{"d_shared_expert": 0, "hidden_act": "squared_relu", "router_z_loss": 0.001, "optimizer": "soap_variant"}
Below are experts of layer 4 (counted from 0) of a mixture-of-experts language model. Rows are named router (the router's row for the expert), up (a neuron's input weights, with its number) and show model dimensions 0-191. Each number is 500 + 40 x the weight over its row's rms, rounded and kept within 0 to 999. Numbers have three digits each.
Before each expert's rows: a language model's description of what the expert responds to. This comes from a sample of Wikipedia text that the model never trained on.

# expert 45
It responds to: Cyrillic letters, verb stems
router:434469528498549555466621431509494511475541490561449430500487492489554482436482451492570542521578554597538525489497551506525497500478515430510558490525596477526482463516519471490507527505449502520602476578490482523449526425497534489555475465601507549508534541454487515486496508467441489475512473494484527454491474435468477447479484529464514439535493474508481525520520485500533573545466521497526522524442437559487499550531500455556528518451535416516449521429572493402454551491575517516476520473506506530548538473486524549414476486501539506498534450457455491477503507480428481480
up2:505502518437517526470471502525426514472552460429455539460557495503541451374537476518583483535476552512558536442499539494546487392536456544569491525455560570477496468479409555443494560505553556444519483517446533462471528466472504492587475475514426522517475454470521477454498522562498477553456497496505483516504497514487534533484446525576517540471530530492571474483447528524507431509387555495478482550478535532563513483538577500548510513520448501482538551496521465435574453472541531519540492481476555543499503514515482480511560502527470504469548512453510424464458522450526488487
up3:475501533506510524518497606492442511515512488462519527562529569549459537408539454415556604511510477543537544533484517481514468507495545471474449455509440497525512432492474521454480538538473573476443476502509521518466486539496505481486448546493502464518551437435451547517497490518432462428458486508454533452502528439427523508490423580461512494495517425518507462551514534508551524544605477464488510526495408514381518471481534517531488427483476482488493487422464497514414511516557535494504457465576509552464512481508492504414525497449487500481525516454474490578552493481495547485
up4:486423587602568543470479475497541479503538497511484475469491424529496479519470399451459547473449533519556499477447526524527481496508494475480494504612582484498475507511495512540448531477495557470474405566510474499519533457534535518536462552566500535535521549530427532480551496514545507470534470490475512447509478464439471425474471552403483571464498441537514518561496568542531508465499475543474558463425515505513463466530434536533455539463514511517555475519560567424443505541493533478504466465528545565530495554439516421492478470437480529501521508459545528546498472533488504509
up5:534489523555489479490501447518516552568457565499463484483471519450529498517507485510512497548514505529527461486498529490531356498518550535563506477501550487462565483495472481494466493460514546503489493510533503566576537594488470508493450500550485526508446537453465551496478432485460478493418374510518580545493485449502499469411465569526495357439464479568511491497479597447539564554526536507541481420459435527502470483479473480496484484446502541530485518514503518540453515532537515554515483494485499462490467505451465514492479547493550518572452512483451463485456531460443456582
up6:496402484499585532508633545472467501423422500496483500505495495495522482495544513520473522487544455467476491531527496522521478463479524546439498481536483454486523519515461534455476523516505500489526552519466451492562526510442551450544581438520534503518476489563463486468489488567420460434504506502522487484489529488501540498504531574502463511521450461444530536539510507547494522569407482505555510575421526540511518501521494452512398421515522474506456601472512543477442514422498551526475520501455494499549500501464512473451510439498493538522576526593518440563517445514544605512
up7:483518469531490431503452486520486471490558527523502460523529532479509416499505463548530545458446487572497459493492394490522501446487462390556521504506569575458527517497552507526543461482506559542428538551510514572586543522546559515551421527394476488428504504488482468459460502516511491521515425427475533505467462420519426535492469444557523533474518507538485552530493472515496479480505518501525468473459523511478493508447499508435465421490418492462514556568499434523479450483513505514430496495540518441509515493541572545462502520512461451409447532457555543464515519488485523450
up8:564499437474530426507489491535535507436490506460498497447515441459519550555570530490514465487471467476518527521479543523463497493453488482434549486525476520574455535489523461546565506521483513481549518452402487485430520525456430524498425529567512499538546499543461563487504533539554476489470469404491523466494491471501495394600529428487480473442531428438483424509572492497470481493506463461486505472443455533483496489399521446520462510496565585529478517474524568412519505559528545543534512501550475527517457474464522491543478432466499459526444485568523453449489504484512459463
up9:419460430492470504494535482493481508512501505484460501472459452555457527477494525485542655476456504520472545549553488535570571389481504481498427478541546547485548476576499509533459528513510498558550493459537537517426444486483510507492488542489507465489540472471532449496532513506506429496525454513463505529499553488434440391488558542479470561503533532477511468469500470483520498566525464419470514483480526542514442468527417512510501458398520432511541555452512487520509495535546567457542477496492532536509525510468565557512499496478550538495470490511518482410466557595461471467
up10:493468535386503561501543548531464529562487536511488485502501499573501473463461370528508476522553528505494522544498542498462517508492505508481534466586564454469446512548546483572529552456453489514530523510448561542486521504543497533474472489471553547542546524469498505456483549428527547476547521472495466480547530473555475480454493508513490496498477453479495477508541477505597507542461539509580581514444484530509504439531459505550538578527462462547580545448535541478431518500606541511464439528484479561518485458488595496476450516497470536483464472444424514537524564530487443553
up11:485476484499530490504530459530432568565483559475546499486539497581544477546503465530461533555502560567511548432518553465503529565570440461414524574508530503499502593495499517524548554463584479499538538544469501544516540462561505537475508515534487450508502526496411591511477504460509522492468461450485476463519426543469565512433570473479486432509570537508469506539470484512518553450463520504525518470497539466499482522518540560524573531488520558492496533505478516433425524518534533498530492469574537582509396534558545537456472509481514496476465492494461561524557581477470531508

# expert 6
It responds to: Table pipe separators
router:448506544504496490474476437545479478506526489559476408534450544478443447497506473492536503527489531527572459500529467576508478560510551449414485487459526418474429412512511412488532485569429502514552472542478444556451557463476530424500524520506516510489530500493511528465540503464523485562539478497490518495500456479467452409438464500451510521535522408558486513554554461525483546553456515460544452536483426507519520525551503501519473532475509455499482535431568521495495552478502534537473487522541481521519485488461564544423441514503485523406520516445435474465423454453510441433
up2:514502538501520493514498464504502484510419523500497466472501520511484458562449413529550465486552526539541370492507546419566495483445526613497450444482484521524509500596439518409460539450469517522476492440479499459480558435461466504505473599523471521502527491512465511517539538536520460521482477421456545466512542454472522535474482445498488550477514528442453496546551536502472490533574485449420441509509504526493496521517473505444531447440471518526446508527565506536471466468412435456553471461531545555451497524490465468526496509518418539486500455391469521487504535523508468474
up3:450466484531554495504519511429456489548601479468448472457498525474544569413484491576438443490493580550505525405481503497518499486489507448468501539597490481495468518475496507551500499511390515506541482467524444454512539524461495513511490495505535444482491425502486540446446557520493549433441511529536533513541471533440515514543531552436552538461496552494459506442510501471488508547518466509524412464557523466505512425547517567571477446485512486523573564485505465474482579474497551518543458558513474477494520582492506482457490507496455556495574473483536557405491535530451480487
up4:525410466510524468488512469487474467479559465566469482568556441440506531534521466510472495458487532488542448433498495587469522541505492493486499439485469394455394528563517515461566447445528493509528489551475533517524472543426530432519459478538479446546478454558532511518551516513514567478510482487531502557557490525528522465495552506457440482517494488512464507585551529563450563507488449435460539460562523462527514530503507501481492527472530503475503434554460543499510525544471452432488494589548518498608566553463437512483453528434480448483521520531464513464509438454462463526
up5:527505511494471416490497440519601498573483510597473496607527467538498495484577527532458527522474496471446500502569546530524512527504554499504492447574531391530492503475513465570561497487457455491508499494421529469494562424458462498462471515523545450509451474481485473506474527509495543528500422481473515504513442513411486474478425501406504510466486450476483499532502499516514516502557471503556469482491411485512512521459535522462450513567476561428495468483516578480509512519455461576602554531485488531490483487488524494511511432464578517513508487540544498524458503518455476378
up6:473499517472439363543466491463489521545541508525528522508531584545427479457524524484549554438446562508486488560455399601507479527487538458477455469500485437465451526482419518458488489540473492520496544488488445513480532474523490405527507600512538474519458540459526547516476536551440441507556526521494495519508488558443527504514484466458526486485519464472493539506516440533488515532551506456577480494548495503521540512427441512456484556568500456466480514471464506531487488523569556533486423501577482570475491549502428471495476451524494507427473547531473481433542497521547564501
up7:462512478479508525516480517493511407531561536504499511519511414427489572429478514508520497448582514397521478476428554518494503493472507540500604472408492492502457536541456522503460479533429509526506489497499556525520577509532589450529478547382503506424442488511594517490483488500526501497481501426476543590569529534466534455540470457485485500432445454493452537501478512501563593520446517441497547417505513490467489547564526529504472523481484516500467508482513493486492463525514489522485480506514493523440542485528460529426587508559479491494483522551471508477590514488541502465
up8:538443553531427415574496514493537491519547547577495479482529503479541523545449547540531515489529513492501498536528593540574387469498542508489517459521504486478558508499473434394520496519512523459518523437501510522519478483532458478526504481552495391505509543525540547469554453547511517533434491528490484480454467513437544577504444452510524590519489531548541502539461505502430497504500498526478547484566422458519537553515428555494491489466512470467513525462472511555452442504523459542501575583524563487475505445505484535523500470527544501536423522396495436514537540464536510509
up9:507529431546505462456526501557430536487548540498586468531479457466497510473438518489571459554475528441437475512482528475485496487493518519488522515506457474476491447479514400531527566517618433497544461524449465534520488550564477486436520473440472535528513477502421440554473506515525513510501460522521547498451524411524433474480523443569484510513432517569515559469517547555435532519420501451561481515457494521533472500512473580481438471509516459563531517489487434520433512474547492536518480580493436565473529507495544514541502495522482551484507452523503608482459531496528468569
up10:517438560515498530499513458491476531474478535582562545505441513495460511486564525544485496531462530529554510526502497488529551566542531495495495521514539514430507481482509516530511501540558473531521564525490514498451593610473451504490558494533518487432520484515449443552495514497401485529448566521518519549456533584503464501575491557589435536476458508541543454570526512498527496502569561535522545489411465475470518437544519406509523482512518491476501553524452497522545456495538501486468558543524488469456488521555596471452525429475493438483495492445538537487452500542408439523
up11:465509528483577429503631452467479494563516529524568480509503480501500456462571545511478530491536476501522448507563431483517529510522473463444542461445594565498494431490466536510558567461528523479467433472550426576531430525433560527424472515486437495462504475479462493467486481475533526510471501461469487489475458453475434510477530519554494488444451508544551569522488488543551461511461501408510446468481486545526490534516572516528490488502525576527543517566520518446496551499496427543507435491535562476459459460533536535566505545507494476480477504512429481460510556504541437468

# expert 63
It responds to: Age and demographic prepositions
router:480526469445548512504549449560508480514540434590469468435492486479473460456494479505491534513483555525464479476498511521538513561500546500474470489491515446446435484507510442512549518557429525543523424538533421533478532487449537518516524472554492447501592530525480518485559516485471478526498600527455535532468457537430492451476484514428501513518511430515468521524506462478455613541460523449504470521494448510526481495499564481444553551439523536417486581478583481431478583496501520524489523497449491501521577498419558554479429464496520523475525496496416451460526486545499449449
up1:462431417449468494561470503516524470437514386551491432514531499480492574526510487490507505496489526516489477521500522440498547490536465460480544473483545491540449434490513539534523516501493456499436444408459527572486501396463455466439481545559550512540500528508476481534503548490438480516518500483500523478493447498483537523544460514472552525513451516452413470475496486485517496503492446523477424595549502522531526542472551529462459531474493494475537495442487600528528552461504469507522463467547512494488522548447496492418480438425487447439526449480586438566548537505498601450
up2:487440441485441485563470487514482538491492419443530493524511424469482584477432457520465475456461601438504464488528563537491473457510501524503548494525443477469469479440483449497526582490485495504529493482486430514541519555468516478514510480461482523492576451474507536494549567505521420486425511457498518484465573575494450434441489477530574569501476432515559525476512488486531539477481477486524493440506492499533477467534434555522498487509436561506429533508490496524468538480556409496444431505512507502542570479493505443541490582513454562443553479526468566476448529547528570467
up3:586486531478551490485527460524423543470475467562527466522569452451507548473468532509425482502550481556464482578499499485455515531506566543434576476519443563523473532513507501494516570469494534476474415457566563502452537532534563519497442555473480418471507516464509516496540450446477488553457517486555574589433462515517538468452561541469589401534437475565484580512508500502495508507468496481482476513523508470480459449485518553538503473506467494498508498455475563497464539560524473491449514528522587498429443599463475515456503514559531525522486485497521526541498509556482497512
up4:541493514477522571497487509517462527478434544521394544493592483491517536600545463489513490503516430554551458516438472545455500524504468550471478471498572498488498449523540502505494446540513508448453542547505556528469577473518460487540473460555469519512579465525519467446499496504429502506439566487457507543521480519540511475436466577493499498485536441511483430545515579521465526524584463388450440497511508494491553437492498521476483519542482532444449504508505503494521505477532466420531531471513504491586520439501480491518455484457539468459549550411549443444516507410483512555
up5:495506380483495513503532499529522502489525522543440413464526526498509508474459456533433465513489534457518504518468530462547472438460481526488459481467516519492530516555503439513560540528498491485550507473552473583488442500472496516529492534567463499478510529577547357507557485474574533536500482501442521392466566538463481487531527516499518453454504512448565512498520491493501526518542499485441428491548421484465534474491530476502461481460528526530499529442425448512471539444485501541613555520455516570545497471442427429515513508498517478561508429506529458545391476480522492519
up6:551463576483552551542546541520484508465547553493429492500429547515445508576504543516525509546504505498476588490471518452589526450502544534487452480543469439484587577478487453430495541497525475594498538477453475466550521541529562419490525466531524482541540539570439492535495499541520471495490529518549534546499479475463507462489509501487502465456486496489454569493431468492482575458480446477479505476490515476618472526523529541416573472515514540514588515409476564466428503503509459579495530492536512514398487496509509493542511530546479526523523527494469518538578482517495486505
up7:449498473490564497492565511544541499621472509508518523494550407527516517519529461471525497494513547557540463518436410492526565575461530483470479476524516507477483504495442527524539498508522512453452504485451500594513427439510573543531491523572483475473558488494518552523472465508440435552508511491406493459510473439476540503465436513500526464529458548554513520581470514555483512532444483441469452499618522520449483525457495468476488537546492531526474501510456540439504529485447528429520498430568439521561530561479500536516518492561472517540400509532469485468475482553532463545
up8:525461515462544509424635510480438500489524522504493487409520535408422504506424493436486461520481516523493515513527442511459469447477447534494447543513478532457431494455476469531548514449504500590501513470509538490497520515498471500526550523451466499495577466484478472427540524463473514479531543472525478557471505480468461423481455523439449597506569476478514528493483480410501416524541486412491520401503536395504522531476554480420536496465527536487538591544492475491489494458510522501468519525491491456482546549476497514542504459465513524484528522389471478478551522497466511501
up9:455497430466512510567488505503445555545461460500503433486384444519489455458531464523553517553496480453458491502592480494595544569489532438499491459452460503451456551437500458478526480554598502429530499565466510468508445488535526467481505521479500481458474498496514486488397483483476436458475520490468520572463451521505498581515502426589522462489513552527489514560496488470517473486426447441502487531557504477512451518462496521471514503443432429506459468498563481513485443491589523477479491565457506546494502507478494433482513508501430519456449552501459505469500447511509494404
up10:471475552531516500517457553536543583405507452535501450501488523480512476476480475530491485499436530447478510488499433445479549527496479528538456490484504414437520491502483522510515540529551455487502480467505515535551511604418509528478475453528502461513547538476468489495538496425467455516498568467486527506496537580476429478448529541578417463468524538472421435502570529502486530461476469419541517489502502519510586461593441471494556403513487512450476501567515463553550549510531512585535541555501493544445456522519563506561503512450525515540519547483562471499512438517540440488